config.yaml
hidden_size: 224
router_score: "softmax"
balance_loss: 0.0107
init_std_router: 0.0249
vocab_size: 11737
rope_theta: 10000.0
init_std_up: 0.0374
init_std_down: 0.0234
learning_rate: 0.00765
beta1: 0.95
max_grad_norm: 0.5
decay_shape: "linear"
max_seq_len: 256
train_tokens: 509100000
dataset: "wikipedia_en"
Below are experts of layer 3 (counted from 0) of a mixture-of-experts language model. Rows are named router (the router's row for the expert), gate (a neuron's input weights, with its number), up (a neuron's input weights, with its number) and show model dimensions 0-223. Each number is 128 + 32 x the weight over its row's rms, rounded and kept within 0 to 255. Numbers have three digits each.
After each expert's rows: a language model's description of what the expert responds to. This comes from a sample of Wikipedia text that the model never trained on.

# expert 16
router:131140153118093150141182148110184188126122114123127108125124139163170065104067143128141159137169156136072157144164132159113123141126119183168093161134126153125151080156150094173088110096197113074106165145115072097183174043094041167118113126118160112077128122168110107152189154105182122100081129169052132083168111175095141160190100141120121144160128178181185159082119145151101111124120129121064148104167149133117068104080139140113137113172145175128149128118104072108127096063151074157114136129131146166074111145115140154167082130118151120137121166152112117133105162139080138125154118107128096203138100149137111146085161078098144135175099091184147082153111193117155123167146
gate0:091154121121118138102100198106167136143119057126127145138110115104102138180145128114102120154120159155121133115139086126101182200106112175149091047118156153143116108207079127125096083169100184104141169103130141075153191142136088126123095117102127133109148166143145088085129186154055122073117109160153099133119146136116142123105085075110160169089099108138204134129152090129120097124108167125128145118165145111154163114179163150173148109129112134117160149170057134116161127087087073112144199101094162119126113112156133133178151119172069149153107121054103127156120080072138125182075056122166170216090088116106116160186157149100167122126171093152105137107084074121138109129124
up0:151121162121122079156158118144107063167129137103051124149133156101121110096155123180142170102091118149095170144137124156074105117149165071091124102122141128102115121113161133160196126114110093096153115189134101111128139119162198129165162137099170195120093131107121118182100151154097125164116049103118163055072060163130164159155131110194119147111211202074128137102132085111110120096069151135115104110086110083084134128078156144099100052181127117100151110150091068119162081148146128067140102133120146133146089157130139119115128170206099114139176137134153128063125124123116158113143190110094116142135175213082107152139159125096140140150150091119124168142075138140111092149108
gate1:151177149123091069156130136135065175136100144129152082148150068088183123203139106140124093174112121125132104172094115124105112120183095098139124134102121120172192105101142146072197180129108119097113173113119155126149152091063085100107149041136100110150151109116104108132124127148154108156140148071092179135115090134197112156150207134174113086145124166119177121085105177161154123127137105195154135147111149106103088155130133136073110059130125150176117089154108145127169045079168077138163150164082175110084105108091138093135116130164131089115200133143126140124086157162093131106130101104093134154054137093139126099120123121124121084065111109203157099117109116140177122102112
up1:132122147163152072116090129144166152059121171213111141185119135187125127138092128145097058137171146168189138142095086112138125158141155098137103159157099145109176067119087153150164108162131135086176126169118112162113183113105163140071108125129125167150183135210144078159118125126136129104131127064107136187180114106112113162118168143115090104130091156162121127068184088101115191109158103165117118163174089120172152157105125103109103109122142147160107176128121105065168143129046055125151102111088130110126139132093183163102114155130149172122104120116041171126138130209088121108083163060124169114135079115142124136118132136144179166109163135151076118118112131130143103074140
Description: Nouns after articles

# expert 7
router:076144198148162111138136036074137142106123127159156192155123110140179158135128096141157167072165137126122112119143066141097145191058125171139130135116138120108145137142121129098127136117151121099121101150150143149095153138192048127117122080116121125148118145192116102103091167017045182137147109146099108122126184136142082106149127177136122178103165101124088150181148162165105122137144065148096083157135097176130168151169144116088151090121092094104102099133140147066099107085096095148166062159160098139131128148132092138127155151119116107128098166128146116162159101113116143141124089171115121136069084151111104146158092163111098139151119141105101150171149209207121042122110
gate0:116084160149175127110115125204151116143068108136091178103149098121107183083164116155137172109139167162197099084175148116173165086137127147130101120148061117162155186189152190053091135069135097123127143187095136144107134118198126104121177146152111142082166122201117097103128074075159157132081088095091142109105124135135126065169138147101126190118158112141051129133137097150147171142146099147175116114064115124117144091176129129127113125087139121126186166118123149160138179119128139130120176135161195077114160151168133124103156134155145113099092131112162075126118103132123127087130126123121133018095188133101154121200128143136151087101084178105133123128109158169108129126109
up0:161084112143162127176090115132124104107097101108109173025156134112119183054119124127149188088060158165159089108104089096148150135098108108163068116125110072143136204142099151113084105163130143170114086221150137133103175094149104180095156123139194164097138136119093112106127141070102160177119144111093105122146204167146120125165136147073133139116149194165060130067099144113115132137150089165118135163123122134145207074164109165106087118161149135097117131170140129192127133153101144084125119184118153090090131176107125159071174086164096150084143159114095124091120094102122143088101104088127135141104117159124111104126150100127109132132118085172158130168102140156059117108113
gate1:151102137068117135108176118090139097145170086131089088096140117140135114144156145106109090141136063125168138077118147110116130175132062128113127131178134162137156105088143082091112128158098139155118085130160099104132093086160143142153161106104162220053132102110104087117113165070048132094182127155125123115183112148163153150119175137097159131128121140127163118193152125115156136144101167144113084175134051141086134127117092087053167113157163130076040153117119155122101132126102103131122159140136147067084135143117091180111083093106147044162113164156170146129173133141145161160182112124141124166114105159153115117136150113123049131110079045125074169173145169124124111166070
up1:130093145137181143137187088116153112092141145090142129123084134097157127133188152173151183122148102196080134090141091109106164125083161118125145044084151145103156161154139153130183116144116170088083189094140128167168141192126074120117157132146095133059112100093083127113139105079092071162163142166101143096124147089153168136113158162144121095132066095109112068168047144138188113157096087122128114138125121085110171124115165116156176072125162170123063098139100104129143119154139139192144105154124128150157098086176113070116176138147145150155166135149167036078158168185068140126134113112161127173102140160115115150135150189122121079133137134126129130159168143099184111095124
Description: Ordinals and place words

# expert 34
router:119137156063137103082115106112169123089136134103136136149142108091139104098129097171082156160135177181102143128130142167178140071098119054163156117113175183091091123182111087123122103116192147088096128163127113083174164075086146115135145148085076122158111135108107111140115130154159134088121118125104145139139115092183145180057087124086093150137122156117179162082183093140110117082135117097108209153173108148126099126079176101116167185131104047162147167111129099156106142129175141107168140118074118115110136170140218133136112116151067164096116164158147135069115118137143076121100161077089101116052140142146118153050086122152131099134078172159120155108136065136125104125092
gate0:170088128113144109069076152147178099126109158121173107144095103143145129092152135143091160131072186070102173143172162060109165179075127098137110170125142138148123132158133119109085133138163145117105085141069179145129094117099174093110123112122100161108151118150120150092121166121140096127125113146135102096112141128157153125073123133132114113080145130113201086139145153120073142096145149196173159168114122145100123105066130183111157133117113162065145138158104080209111123145109131172152146114129084137077150053153096064153147083156110067166171153104113092213213154169115186139105104085149094098150150134145174136074115131092061147072128127113136087131167118102180137138079
up0:077111148123160093091162148140156092131209178170141142183112107056164147175111144152116159125104164133112141185127182070184155146161118115149064129148091115074106087145159055114127175172096156132213165108104146173124139157064131123100135069113124175157092134105134143066174212183164128122075108064131136145093149165133093128138128146201151120144135139167157096136118113157097144120185138124121121143118119169128123106158100138114193110112127121151121109124091121092107101087118106150113121121155111069146122089114157135129093127146093102185119168124149071149150147103105111190121106130153105112141172169130166160140082168092110109107088200146174119157169051102145118097095
gate1:153123116146116099141182116106119161074135074094132089146124110085125116086165106127098127129072058125113177110127162082116097123074156130146129118101119146069146115078074094142090135084143091152144179173116131176110140110139119149114158121200128170102072142078154162094156092141195149122127104098137164151080060085124138140146121108125123107135099171113141158165080093053122095130101164158087159151134146135105108095215160169169121184111133101081125145137160163113091079112155126148134118167149120140201090138114062143094082103102135113118138115083135161121146172084150097180135171151175141132084165161100190131167153079171059185125141126104170119151099124056173102110154
up1:081143080156188212094132124107127112154099136086143082129119186118184068121131128155126138126133149198098140160185122085089112090121118083090106156129161105175113157120094115129054140176159160070092135133075124161194138169149126107140133086126114153128175162139092180103139137121146133151178135106129118095147175127194166073106137094097201110119116185196183101119186108127154109122123095138099136103143111123089106139133140113094144121071083151146164087173110089150113066105139108136115106100086075128141130185075116109143157121096078130158090161148098081103136065163114111085164117133126138122110077148142189206116183121105143085147092121133091064133104133102151154120141
Description: Piece after capital

# expert 27
router:157155161148167085148132143190192156163136114104089088105177185105121156146152158118120100136118185123100164058178103097147120148181151169097071116179080105142145072176097163112147145115113138127121110103148076158121146132197121111105094146100099111084119063076137137110167156131090167122080124085160084165147115090154148152100132124124146085153171153096113128109078126107118095082084118126108108168129106122115186157145106070160068088096175104132114139097148099159105096150097098130085154140122159150111050103112109182200135105138147172082153130151125112095129139113035178142101130156150113077170117121142134091132082100157158116193192129111140169097208125119160128113114
gate1:096110151152106143133116086133104108160144123105130062148083141148164073117089175129092093123123097114051167100112098108055147069059155181098142100164114084200135124102131171108152088109053143087139176126101096147138200071122090093155118111117115138098140125152141106133135096118152152133065163137115123180156072117115084163159130139154123076125187135129110145150111135155177146149156101154075124178161108115047123123183093112139120098104119141184127114104090058158137217111088125115128128160151072064151098135111149137135098149193151139158119137158171105104116172105140140105122140162156112206177126153133142172141101149143117119109047125147131115130141188093089156164131
up1:118091119161125135085099097165156179121138077113106139097162157116139083157156143136110064188162165091140131143156163102137124087112138162133142165189157204123177182152171165163139132138097056143147135125083113110165036128158145137072093125185157072096125128069140168128118076184110112150083113101130094151122142148127142143119092150122133150108158126146201116214087141082107099154152087106064097114101148185098063155093104168115125170075153119101127205050121132135132180133146139124102132145152182152150116104123146072148091080185130110134144090153125123131146104077138125128155131145128161073189116117165119181085149113134132169172108120153134144132179149109160153114112
gate2:117159139137107070121145099129126039106128152132114114048129146172118137123126127209121136130082146137149166127153121143081087093114104129160052131137090116193154100036115130114095115183202101145164117145119147110122132103195122159117151149160143144120137122134129144109133116116138193132154085094222118109087065165201150115121153095114141136119155129210163129154088072106150142067152152144141125134086108154124096122177063076126124103143127100104065076160130100146133136119134111104120110160189146184123164113081114112131153160132177134138137109124134120118086098122154186170118094081184162099099185134095117175186106177123155154149129094048093159138133141124156153115146
up2:143100149110179099166169085043142109117103129169118121146055173146080154103164164133157089123137083136179118084145111100146133175131136130117080151177129131153157101161128134185109121172136111116123116121143092182132166091124137102160149106156142117123161109005090127131134160116137135129170122138049170094161157114178134144090169167048102140105096108118195108171098120094206161142103121141115132124144129161087075123096105109056136117136189056131159113110102112129099122116104108069171131160166087132161122105109144170194153143132116131152149092056112112111167166113125097094144095124178130114154115153148124104138123169143112125147153171169108096040147139063123109087115
Description: Mid-word fragments

# expert 23
router:103123145128123200106152150152119136169121121188098161089072091092122087124129090119128132119126090138123176122155163108104165086090160108085122111117134137127100119057137125146150158138108098148110129177141172074107115148154145114160093192100155130156126132120153150146182064131133122146195162147145145132153124093067155133157110166176077154090111157096138157081191145139112124150075146152086101093102100106209125187058147083171174176106048074152153140081126169195117128123165138132173159066170126174041144123127168085169151152086119135112073099109142201123141152140104069131142125165136144120118128124115145178138071131158138085133106143178165129098096097097134142118083
gate1:098158114140162074089143126139082128147118124100088103099108130080105098093114121150131166102084124120146105116082114144124139127135197110152147168107184130092151158082129149091111068148153123150093147097132231061169116112084167068108100189056081124097146129089109146131087189157107083171135107173122148085087141107111098148099119142165133104142135105132066143150161111102162151122141130112099143197141064100115139112219117196100113107122107141122142078106111140115143132143098135157090132074198144125073203161169087143166070087085120088107121131166129113071167130178146137120105105116117102082076158138190116118140092143145097168120136129137114099119150149083193152149171
up1:151127140125124131145128135089095144179144145105168172101157130125120133131138130092066154174118139107101076059063137131113131144068183121145140147115100127160153097083123136129156072088134119147138130068138131105160133063128168138155135143125134127052109089155100130135121128123144134163139160064149088095107109125153177193133158106162138102082152116085163160166244105112061185087132086201155101132131111116137165128186129156156062116096109083151086076106138082156113121146110132113111133120146145155214052170122146115080083141073121153120124165124122170102175138185120129118093084130106079156130169089158183134124100132147149115117174127101105066143086090065169153138137
gate2:113098053116100147105150089146139101146163110169174167086105096169150088148133104087126139175136111107158089113147071151111135143101138132124168130127144166059130146178078150169140118121089195111166123081087104074069163159163088134142065139141136194115154190092078141090074116061152144133167123142174108060133190175125179133140096115172215091109154118132118086161098153119122110115109071119095124155131156105053118113103083198093147147098096122068120119095103151092108153143177130173167143162113101093212120151141128168175169111142132130143163156132115140119122180134096100168151091169160057129133106103152112125128072095120120158099154140120125133134172146131142118129131
up2:123115140179113102109139148136065099104167125085055111102103130136155170114122131081095128100111128142112152099113127154124140149120125126135217174122105158112125152117123057142151134118171150186136123107107162121075088151124134047132172118095164136156087116083096127086086135065078164154109151151154116079156152128141117109123107147065110112104151137115108185223146165097129124137116059126136152110143153133118196126075165118194158082150093100156136156169136112132156109143104141094095148163142164072193164109056134148105130118112137178104121094142146104137166118066082093151140150095171157113100132151134108095161075162079132101213149114070146145125184100218151173120129
Description: Foreign name starts

# expert 26
router:138127143108105117129162113125102106061102107105130065117164056128112102137178115144153148088160119134109127118133145136107138076082090116109123157107123082143127158067113137159141145101136155170113172104147150059147151173086118080085172127119071175129154126146166071082104205169132125153075162109096208135102182170125158136081094164072127075101125111092163131122133076109105149125128098116189175121107171064125125135102116100153139157158121074145135139146162116148148126125171149152157183131074115123130178101173139142081131126148042102089125143138134129153147148082151117127114177060092072120062169098082122184066172132129160094113150107180157075100117094072135089126149
gate1:136207106122085148104117121178136150114134141125154119107093164193159117136145133154101211121107146192112131153207113114160075129144089116057189144135117106100099140044085099141146125127107163126126103103130148104139158185175052087073179161091134134123114149077093125117120136152098134157142096095133083132208144164173132082090116120102104078123148146141153103127103107173185144103155096151104134108051108111133135187124179157134125140161104146102069096109156137126113135169085151054091130205087096102127144147163159156117131132139116122118101177091133134102058113156141124142130127112157100146156111130149125063188140164118134113095105134148130123085073134101028110154126
up1:126106136096147178104132139134142193146062141102128133106062146110088129146104127173125150123122133197180169123151200147166143154108129089123119131148109201158090141147098145112115121160123121109122127083129080145142131160180146062119148084111140111122133115072108139127103119124157132129111146126149178171101147093096099165118136126064097083173104127126139172143187081080116116154127046170105147156085138193060092104193187153080137063125107129128104081100132143129141155131076087125106141174098095157140150105168105141091126132127148141100162181111183109120107105140105130127132144085168120180120170153099172213204134188120147047139096099090081094136070123152114128076126
gate2:125138143173122202107153114142125122063094118129140069080139142150147106107164112217162128082123152156122093142122109142109139114070169118118131146174179122154123148140168169149115116143111113118079082120080191086105157148117129130093125167156117081099113122161098077099128156103112125147124146097113109158116189119199076108145102127118088098082122134138144114116102160097164144106109132160140129180066157137078154056138156186136111106140132142124140071169129126127124107134138150138120137185176101081166142113110182142095190136119199118124125085090191106118113178068064106122148150151147114134148195123072111202128183092168036165123132149121107100124113208121166101063132
up2:097127158095136153105183143076134120145104141086122088130211115133094123129153186176132077147107119121090144129093108090113071124084082098127081187122151168127149138155154132119168129149077070137153099145158100151108075088093121133180162097141102110087129064116122171090149163139104096146130119097163126149117136159163105082112099110161104162154180125107125125156131133113127139115110118148109123077113091149130124064145154115119215156097121124132093093111070119136171090106137187150153105193120137158133118145146123135097151050148098045153127143144182142109066190078169123114052093105099125220152138088102058106152088137194132131173134089119149186110129124164123103174163
Description: Given names and surnames

# expert 19
router:137117181108148084114175095164149107167124200193199093147112169178115118112074120129143109140118145207155144070126137132121103157097197150126091153102140118106121143130125158174077138104093123080132088180156123111153117127156102167087098155058162108154169118147134108080091118133121178146145082111087097176143157162077094083155106125108074159131051127182154158161139182169126163181136077124117120092149122177126123171084175167108150106143126066093108155128118152111131132087108167182126140170098120115084192100169114124115139198073138072140169112120113111117150153120148156141135036136072161163080130156123092132107135082090170174146107164103144131121146125156129115114116
gate1:106148123086059095081093131134066134135096181135082100148146099176092094103147139134167129100184118177126100103085112128166137128152172140139146084084116152100093143067093139163098054047185098141159162165132157109173105156146139157155163105145099076189059156103109113130084137072091094157073072151161091110124175098093105123094078129107143087126140145104153209188171181104107144162093173201115095103113120107156114111132169137082136128144192112132151118114123158106155138161098179085118117162144126180171161148105108115171168131147120096163113102123120133087125096062125124115165132169111104181156180138083121140172118108106180121121116172100118106097123141158148112126151
up1:137158130148109153117129110078118116158091124152138127094198079135140118135137137152213115101149143125163132108139213107180165076160108143193133176093131198089114128116080059115114158115117153080081122166173142128113103087161110115132121121096082132146133113113112111105113115090196132094179113151125134091126171126098124092098137088155143102117154134159142137132110103141109131149164190135137109093113092181124148117121154128125163150127121119135138151173103138163159150071168081084110102093131168077167138096117135091142063059077138131147126079037079144063188154106069106124141065067120124152134184164184139111158128163079108186113066091117119077084148110147152110087161
gate2:107134135241155087126104115087127139110129154103151161143118149144191101109114118163076141127060168199105166141087079105140128171143166173116133198144134152137142130070211119147134132207155085145089162104130199129215093113113071116165144129104161122094143102092141105124146162155158114129106140160136083127108139120087103116151151140091160092161150093135125150203147114150137123154115120111108166141129117147093082114204184124167199124144075132139126119146089158118103104145096138151215168109054136097141102107142132132161137133110134118168127149160086083118160119169106163099140089182116130049148092128068132122109177102129152110154103128083167175137105097148136121122098
up2:122114141135165140169135099078089158145119116108129090169115095147171088116080100136178124074184120205189151135100081120161136120177159196211109117144153188122098119168115152084144109089142156123169082148187177191154089098161131135111158133146145131142096151121142085122079163118129111124167122125096134133131119096114121120144134093110110113093132150125123130166132096134156112089114092109089168119153162130123173116063135125173092043071140078154067122134134102137136118102133109175130179089149148133178189099113136126115139159152165144160131127108092138145072159092057081175076077101157093111139189126153044096128116159116158102184098067097130132170161115147150096084185
Description: Institution and war names

# expert 2
router:200093158114055121131129129103096063133118135130141129122186121163091183122133067148132130098130128149152161183108133115164117200117091198196070154144099108160131158136111167163105139144068159095161179129134173111075172125136135081111138078097140072063149118159141155125140153103112151110128133121135190150135175157129118104181152072121124161083152117116186148118053086161070150104152133128184155163171135120106126084150102119142160140169161145091133161182144083144137117134147169118122158081116147166058193107148107135123099085064156138146150107132178106147086120120117099133118118116120130146069098108098076186146129131118139075066184138104078085139154126096185120123099
gate1:109105082140125159126094142130130069095116151158178076162164123180178150146128081130090183100149152109131121189138092155121140164115113130150131123146084055159147151158135187145150116093116178045121112073120118148056180043131113067103140110121185127162133173172157106208116166130114118131106130111116173174125105077151092070138123143122126135174111113159139189144123103121163131109154109153091123101085057090054083115143125167192140119136120127122103120108085154092164129108147117121145134174131167152123110124157101074155136101125154196123096129083171173152085120142116112132175139137189125209103140103168170142173119127142128113110166090076117145182124101102135166075157
up1:163135169076109094071168149087147143112107128140074136138120139139159140155100119111060109112040121097129109214125105099067079135152078123080117098167110110142140178150131102109166160094080130148125145121108232154132121125140163127077137075153170059110182152091144122094099163136105118148133104072113146119116192124144104149109113110122133106116135129166109133173131147157142090107147131134125146058109090177124145125132141104116151158194076132085095161143147183124154170150142122092047098103145139157135205168150098158095106175096107092151071147107129102080132179132156111103094086104168172101110139103078143104087157108119211141095139182141118164139123153093095076102146
gate2:217114103107105103171186131168099121153104140137113162094232140172117133143140119142133119191121125129116166146088099143101155147122179149176145127183107141215086131141126162060144145124146099148139119147078096162131133141178160090132157078124174112095160088128137114120129118135181095097118120151156122127158087144175116105203131162081100088101135074103125147080140139122115107100131151119115154112131150116160107087136082098094079100094143136109073175122164114103070110105138175129168134140141077121143154144130100188119109057077071129071123105089105090089124095115110089161053070149107127114082171218142131137113102163197131151120115059128077169127124156132122152145139
up2:152112085114104189108155129125097178142180066136063083134164155082114153097111083095109124048127152135138135070113150117123161150107102111141119074115167114159107173120187083103144160143161143077132106132155151179147135142116056152118154171160137136185086116113139129133162183101131114143139146115094135136157094109119098157111152119161123199154103188199060136157100159058114130138125113148155134106178156203120172097185185069102165122139067108169114095112118083160133115090106133176114102129157147147160164182080108093115126101178184152133115123195146086095130083087123119115120092163149097147110164195101114153145136137162111172134175116070112071158148114134121100126139
Description: Learned word-piece middles

# expert 9
router:104127119136119177138117165109111168146139125103058195170140089159130072103142126077109189104112092119148108149128141137169123191075116149150075125141158245171085094109099101118056106089080175096122125103158139114169128129119118104159130145145161105114145143150149106141145061144128096097111095158120138095184178109117171075161086154126099127057137081115170147090086098168149167072089149143111108164115077191133119144091158092159096145119123118134173188101091177143142162074076125150190148131134082171081139117101169093108135153148131151175072119097167120104145134158097120107142087151204107138071123145135115105131121140161145095136143109149136120126152090144081119152050
gate0:182112120119195093118158128046156116162163130166111174128133123084108144089107107120123178123117135231132073105125172168163098118109132110152135183136229124132126126098113155152112158102085165080097111092124125142145108148114149103148205112127144139109183083090140123143147148113144152086137115091091111146078162170121124062072170133086152125124168154130186115058099170175128178171113107117138129110085129107142140140132124104136124154125103081130128125149142169133132137145073063159084182135113128126129161148124086114146148159127139155127117127194118129153117055141116090127098146133176116127103120104156160181123140172204157160119103117116123135123114051119143103234220
up0:127088146110127076205142106138153127087137150112094128108147162179147093051159147088123118190075116118094150142087136128134054092125109120122125100138173147173124157096096114138174136124075160134102130112152158106081110175124102180141146100097182135181170126120133109135111131136154122097141108140148108066115123138110117095100207156135079151107177069060104128109157082171144113119164100184077137197094043158114145191149058107121080134144081073067182136064118054147141128113094105123115132146082137146103133130140102135154160100153139180163125096155093057105178091128128147149091139124122092157114178097118090106117116148125146072125138094129139166109178142131123161140071
gate1:149127081109152102160108117173046107121114078097120209136121171096189143102160125177076161160144121093102144131116112123087088212092162132165086102102100133158124167061130121141097051069128188101112138114081121122149150134105111096170161077102175117110150098072153127128103129170144076126091084133127116160117140131078135133124047125180125121171091188113116173166121143113171158087107071148138137090109143119171148130144167168152182123165090122085066151118093093157150158133080137122120162076140129122091222091115116138153122157138153162148168091112145043199134120127139140075125095122148103124095133113146169107102117130120106178109122151153161097120129153097108115169112
up1:125057088158129165164126090150167100076108098106083111098111086137136154119180107156112180052105150119135048208138134134112147119081102153126141138143138143154099171130069128119110141105100159098120137113118139133099148136149156069108139115087137146051161100194137117104123157132120092128158103175147100124093109110091179083191194154179170078155139148108165130127083112110152112087144159198115138088200114069102168107155135092096143093160126123106091058098080079164149163156147173093141112121137134125118161125111142096108112124143124154115116111174124120159106127106193153091103136039175087165130137113132165133136107093110240133103098151106143151107155074147108093118142
Description: Category head nouns

# expert 36
router:094112142112130200115156144152113121167108112186100157090070079086116097122122097124120138110138095138135172125160168104085154105093156103072106113121119121128104126054133129154154160142119095151119135188141179081095120127156153120162087177099151129147116133117158147148161049121139112140197160145145130138151117097080151134149098174168061148092109145092153152099197129133113130148068141152076113101100115114204123189048152083166182185109065076156160134084126180194124130121158144127182149076168135178046140117136164091167151158081122127112087116110140205102138150145113067128147137176138147124115132133110145171135080128151129068135114139176160135091111099100125120120081
gate1:123146105141092073044101118121115128151103162071180116134083063132167159137166155156131099149154101059133082133107077096052106116123094185158095151166142183140139114134109080178118150200144162145157077133120143146146128102154130166149120112137154114112147204100225189088113106095087110168130122099127180103130139153192099105141120151168137095100126085114133153188122128101053186093085118105097116161101126119165067081085148181097084148121105169126174144183131129134112121104181107152123073097097117085098121116085106113117100103149153169112133161169182144131168139099114082119124137154129149124155178138137109108190133167149105103154155093146134121154105136080157165162113
up1:122074101120126165117146130177105111154089166126155085098138109118121169096171149099159165123137127126140114107086112173131156164147135152224069142160147050119105114125150144154160163219168194148150192169083167115111143099114180140097109146184161099092084161113056161158074164098113122142159143148132075091117169108108139146118179101159127100106172121112099125157100095137149119171172127116153185100167075114158149180120089183118213109060117066138083159146137153125132097092129130094102146068137198116167123130188111173125118107132102113117172066108109099068158146085149116173166120106142115113153155132122124132156123093166153151152083124157099127147161124144161121146098
gate2:075118116134105134128155116172122134109023171130092119139183117091094107138142135115117171168115195170088125164146108118135153099164120098121098077133141123106126097110106115089076169117152154112142116159094094116158117145071098139128168095135129167143105145023085181155109166115146100131102072183121136139110127103122148120076110142105102107104114118087109190128191099188158094136129149146158209175112192167088124144140110118125090166148112179082116132126129125147142131198084138117067068137167088121129082072202124100117159109160145127149113155124155110143093164137203055183079083158154180116112133105137149188120181108123160072135129095136146145131169130146110141143105
up2:122126079073136111167101123122127125142090163095082138124090164130158077171161073150107127130093125201136166185082144118155097133108106138065132144180145099089170147114084153137128203171130153109187126144114174130112182103077096086126177078153102164127169130123081115160097161126049102194106095164118127131113144112152209096139136144145061073141100085086173168128127105127156128094107150114180117198100131194082207186170121091075097129165105159126134117149142138144089131101077133081084093171163129132174133118109158092137107052176139150140110149113111117127140156136160117143084132084117115119133135151110116113136178087119160135164131102063155112175124107109107115120153
Description: Name and epithet pieces

# expert 39
router:122148175090087052181132147155075161061172122133181159171130071117062154122161149181095105153135113129160090066070145136143151054130093127095140176153123089143134152184111099092124167112133159160116102085095151098166155118086120057091130099105126142063070118176132147142094171115166140141156171110145121179113116141096135110201175133109147120105096184171079120101133106130057165174087088139151145119117167159083121132149113074138174162109150190126128146188145110143208087088156166158162137109145116134150165143196091147111121120144144108149128184129145147137107133118169125136129164139138102119143127081146107139104169105142180164159145104130120106086158158183103134082102
gate1:157151207122103112176077109119104168137141117141136141127164101124081151137147074162128134160192155127100105086077123145100153141134137194126124172149152141165079174132167153104146114175130125172111194106059149182152088149119136109111120102130106148193106135120090054075131121113175078089110123117183124118113164111116105107131127166169143080119146154122115130141070128129130127135138142121176151099141096191082078176133150121106166146149123124070156097129107174077185139121162178086114095133096091106141121174148079063096076092097134187143112108088104083102174145106200173150145118125097118135150166123165145232092092145162112169141131101090153092132102142114119094135048
up1:134052119112133148150120084098119127138207174111107136101142140150105138147105115122106165138131108165138117103153132130115106152169136100157143123165132136136094074114179156119115105137155175161094163125133101179118120090195082080058147166157209139207095150128157128063143092075130130142049143148147124107169095167127101180130148092126135036157147096184053114160153150114151137146090151200126115107084045110061139156155159075110137122149096154121121111108215089124146173097172128145081175143150116163114137138122103101099115147136105091123127080143140125138145146135157121165180158169152108184144099149156183104147169113102152148169171083181119132117159147147093102126099
gate2:105118110134214083117172155119103141122165127100150113150082103136137207119093181100153117103104082160175082113130129133134122095140115140167142153175102156101103136138156089085134121097125160151187123107115167161115105115126114194116155108115136124160112124123150123098099125093155137133137166106169182110163113151113112122131078131134191091119103149175130128166111090096119089138132159140148162132147138187092118129172111113087170110165156124103074103183069141195157102086160173179124124117196144114153092027119151158086130158157169018176144155088069114135161144115144120172193157196085137164080124096138164132102126121093131154128138098128106045101165162117190154104116
up2:147119168207122098151144052116077101112067120157063125102121080178138131098188083167150135125067134155091103131161110132090138141137178130057086109106081091104147152137115165117112149113098128153118124145097114123149091125122124112093122152109168168083142109137114147064059115146130113151127115131109081088148122186142076103129185134077141103117138076063095125125176145165090116134134116128179086100091105065134080096114137122159128083122113093110138209123105140135118103130141143087133076190154119122132175166099047105140095106126141150133157156131214175178157114084134144117122131097134113182169159110145177166079113110121145082104119147054170138154048127161132168133134
Description: Slavic and Germanic name endings

# expert 38
router:096111149127134209093149150148109128173116115183101163089070094096124085129126095124122124121134088142132173128167172107104169089093157114084112112121126140121096127055128124150159162126098096159115132170137183068111123145163147114158087186099164140147124137111162146139182060122136119147202160157150130139150128094067144125152104161176076152083109142108146149086184151132107130147073148150086107101120097116208122188058139089174170172112063084161151127084131163204113131124158143116175149074181132177049156133133169089161155150076119128110082107110140204120145145142101073131155130169137142116118128121116142164142067132160138078140104135176163128092103099107132125126077
gate1:104131150141161136142107156112138155082122094080143100123100156112168147193078151177115096140111167114164089110091104116165114096166076120145090109138130101171133161127164150108123116157053198106164082173105116089101133078148126091098140097169178162129100111162066165106144180133128126173126149143098124084180220112158129187101065151142118092090122087074130141074138139103101186141167125164116178128137129144114055122099129135152111127103157159188142122100115169144093116106149094124130183108110176122112073153102160128160114101130043124113116149180159119083097117091092127078133160051113109125132134136141204097061109094142153085115087074162091114170121122144171099111139
up1:165124086137142142124166082108092123118103111163128116148181137151037114078117066077117108114101112139100144137142121169141155145138091109103078091123172110096147115090110150079132095177114159105149217112094151142145146113112124080165143141095175112134098122154059120101112160102099029112148147124118147138092088154097145165176183095157096114055148144103138169116146113197102128123110117127143179159115049084138130105140178135138101136099147118181150168163118130165092139083123114097146115170065121128141109166131159202124099109135104108113151087145107103153194116190186156082168111131087114180152194081163188162136141121083116125137105100159103104145111134091154080122186
gate2:105101136154198104089166102071116156122157103120115067142101144137143097104085118139141153064156115095097126162090110179106152126144100130134229146127133064192106147131118101070093095119103082156132099103137104114186111141093151152148140134127170068086136123142127100197120146099107167177154111118165048137116161121141130105105171164111115130101147134112116098143102173099078139143133161162124146100147207071109128084098138140167193111118125127109130055161104127148128146157123091097124112148170104130108210146118175163151136115085143142097123098110109170153140147143157098154096071171057168167143136186142171122123159070093124140077099167163081103130120138030141176144140
up2:113163083084090126065163129106100072136148080116149113108143115168120109152149199154144111094090166181133091119108179171143130145147161123135094151108098120047089071157122162125154093158120069133138122119149080131095165127078103093118122109127125190065083162164079106171145177129162110126126074104141113152171155113146075140122081156098120065136078149187104142131181119111119163110175057094136150111098136161084068100101138148171099123144122147092106089108113116173130056115070149180129104138142136073175161104119098141130115090144129091142149150083097154134157075161172121097122119122137093142119148052169114189100135081104121111115082133130020107119096134116143161116130
Description: Proper-noun and taxon pieces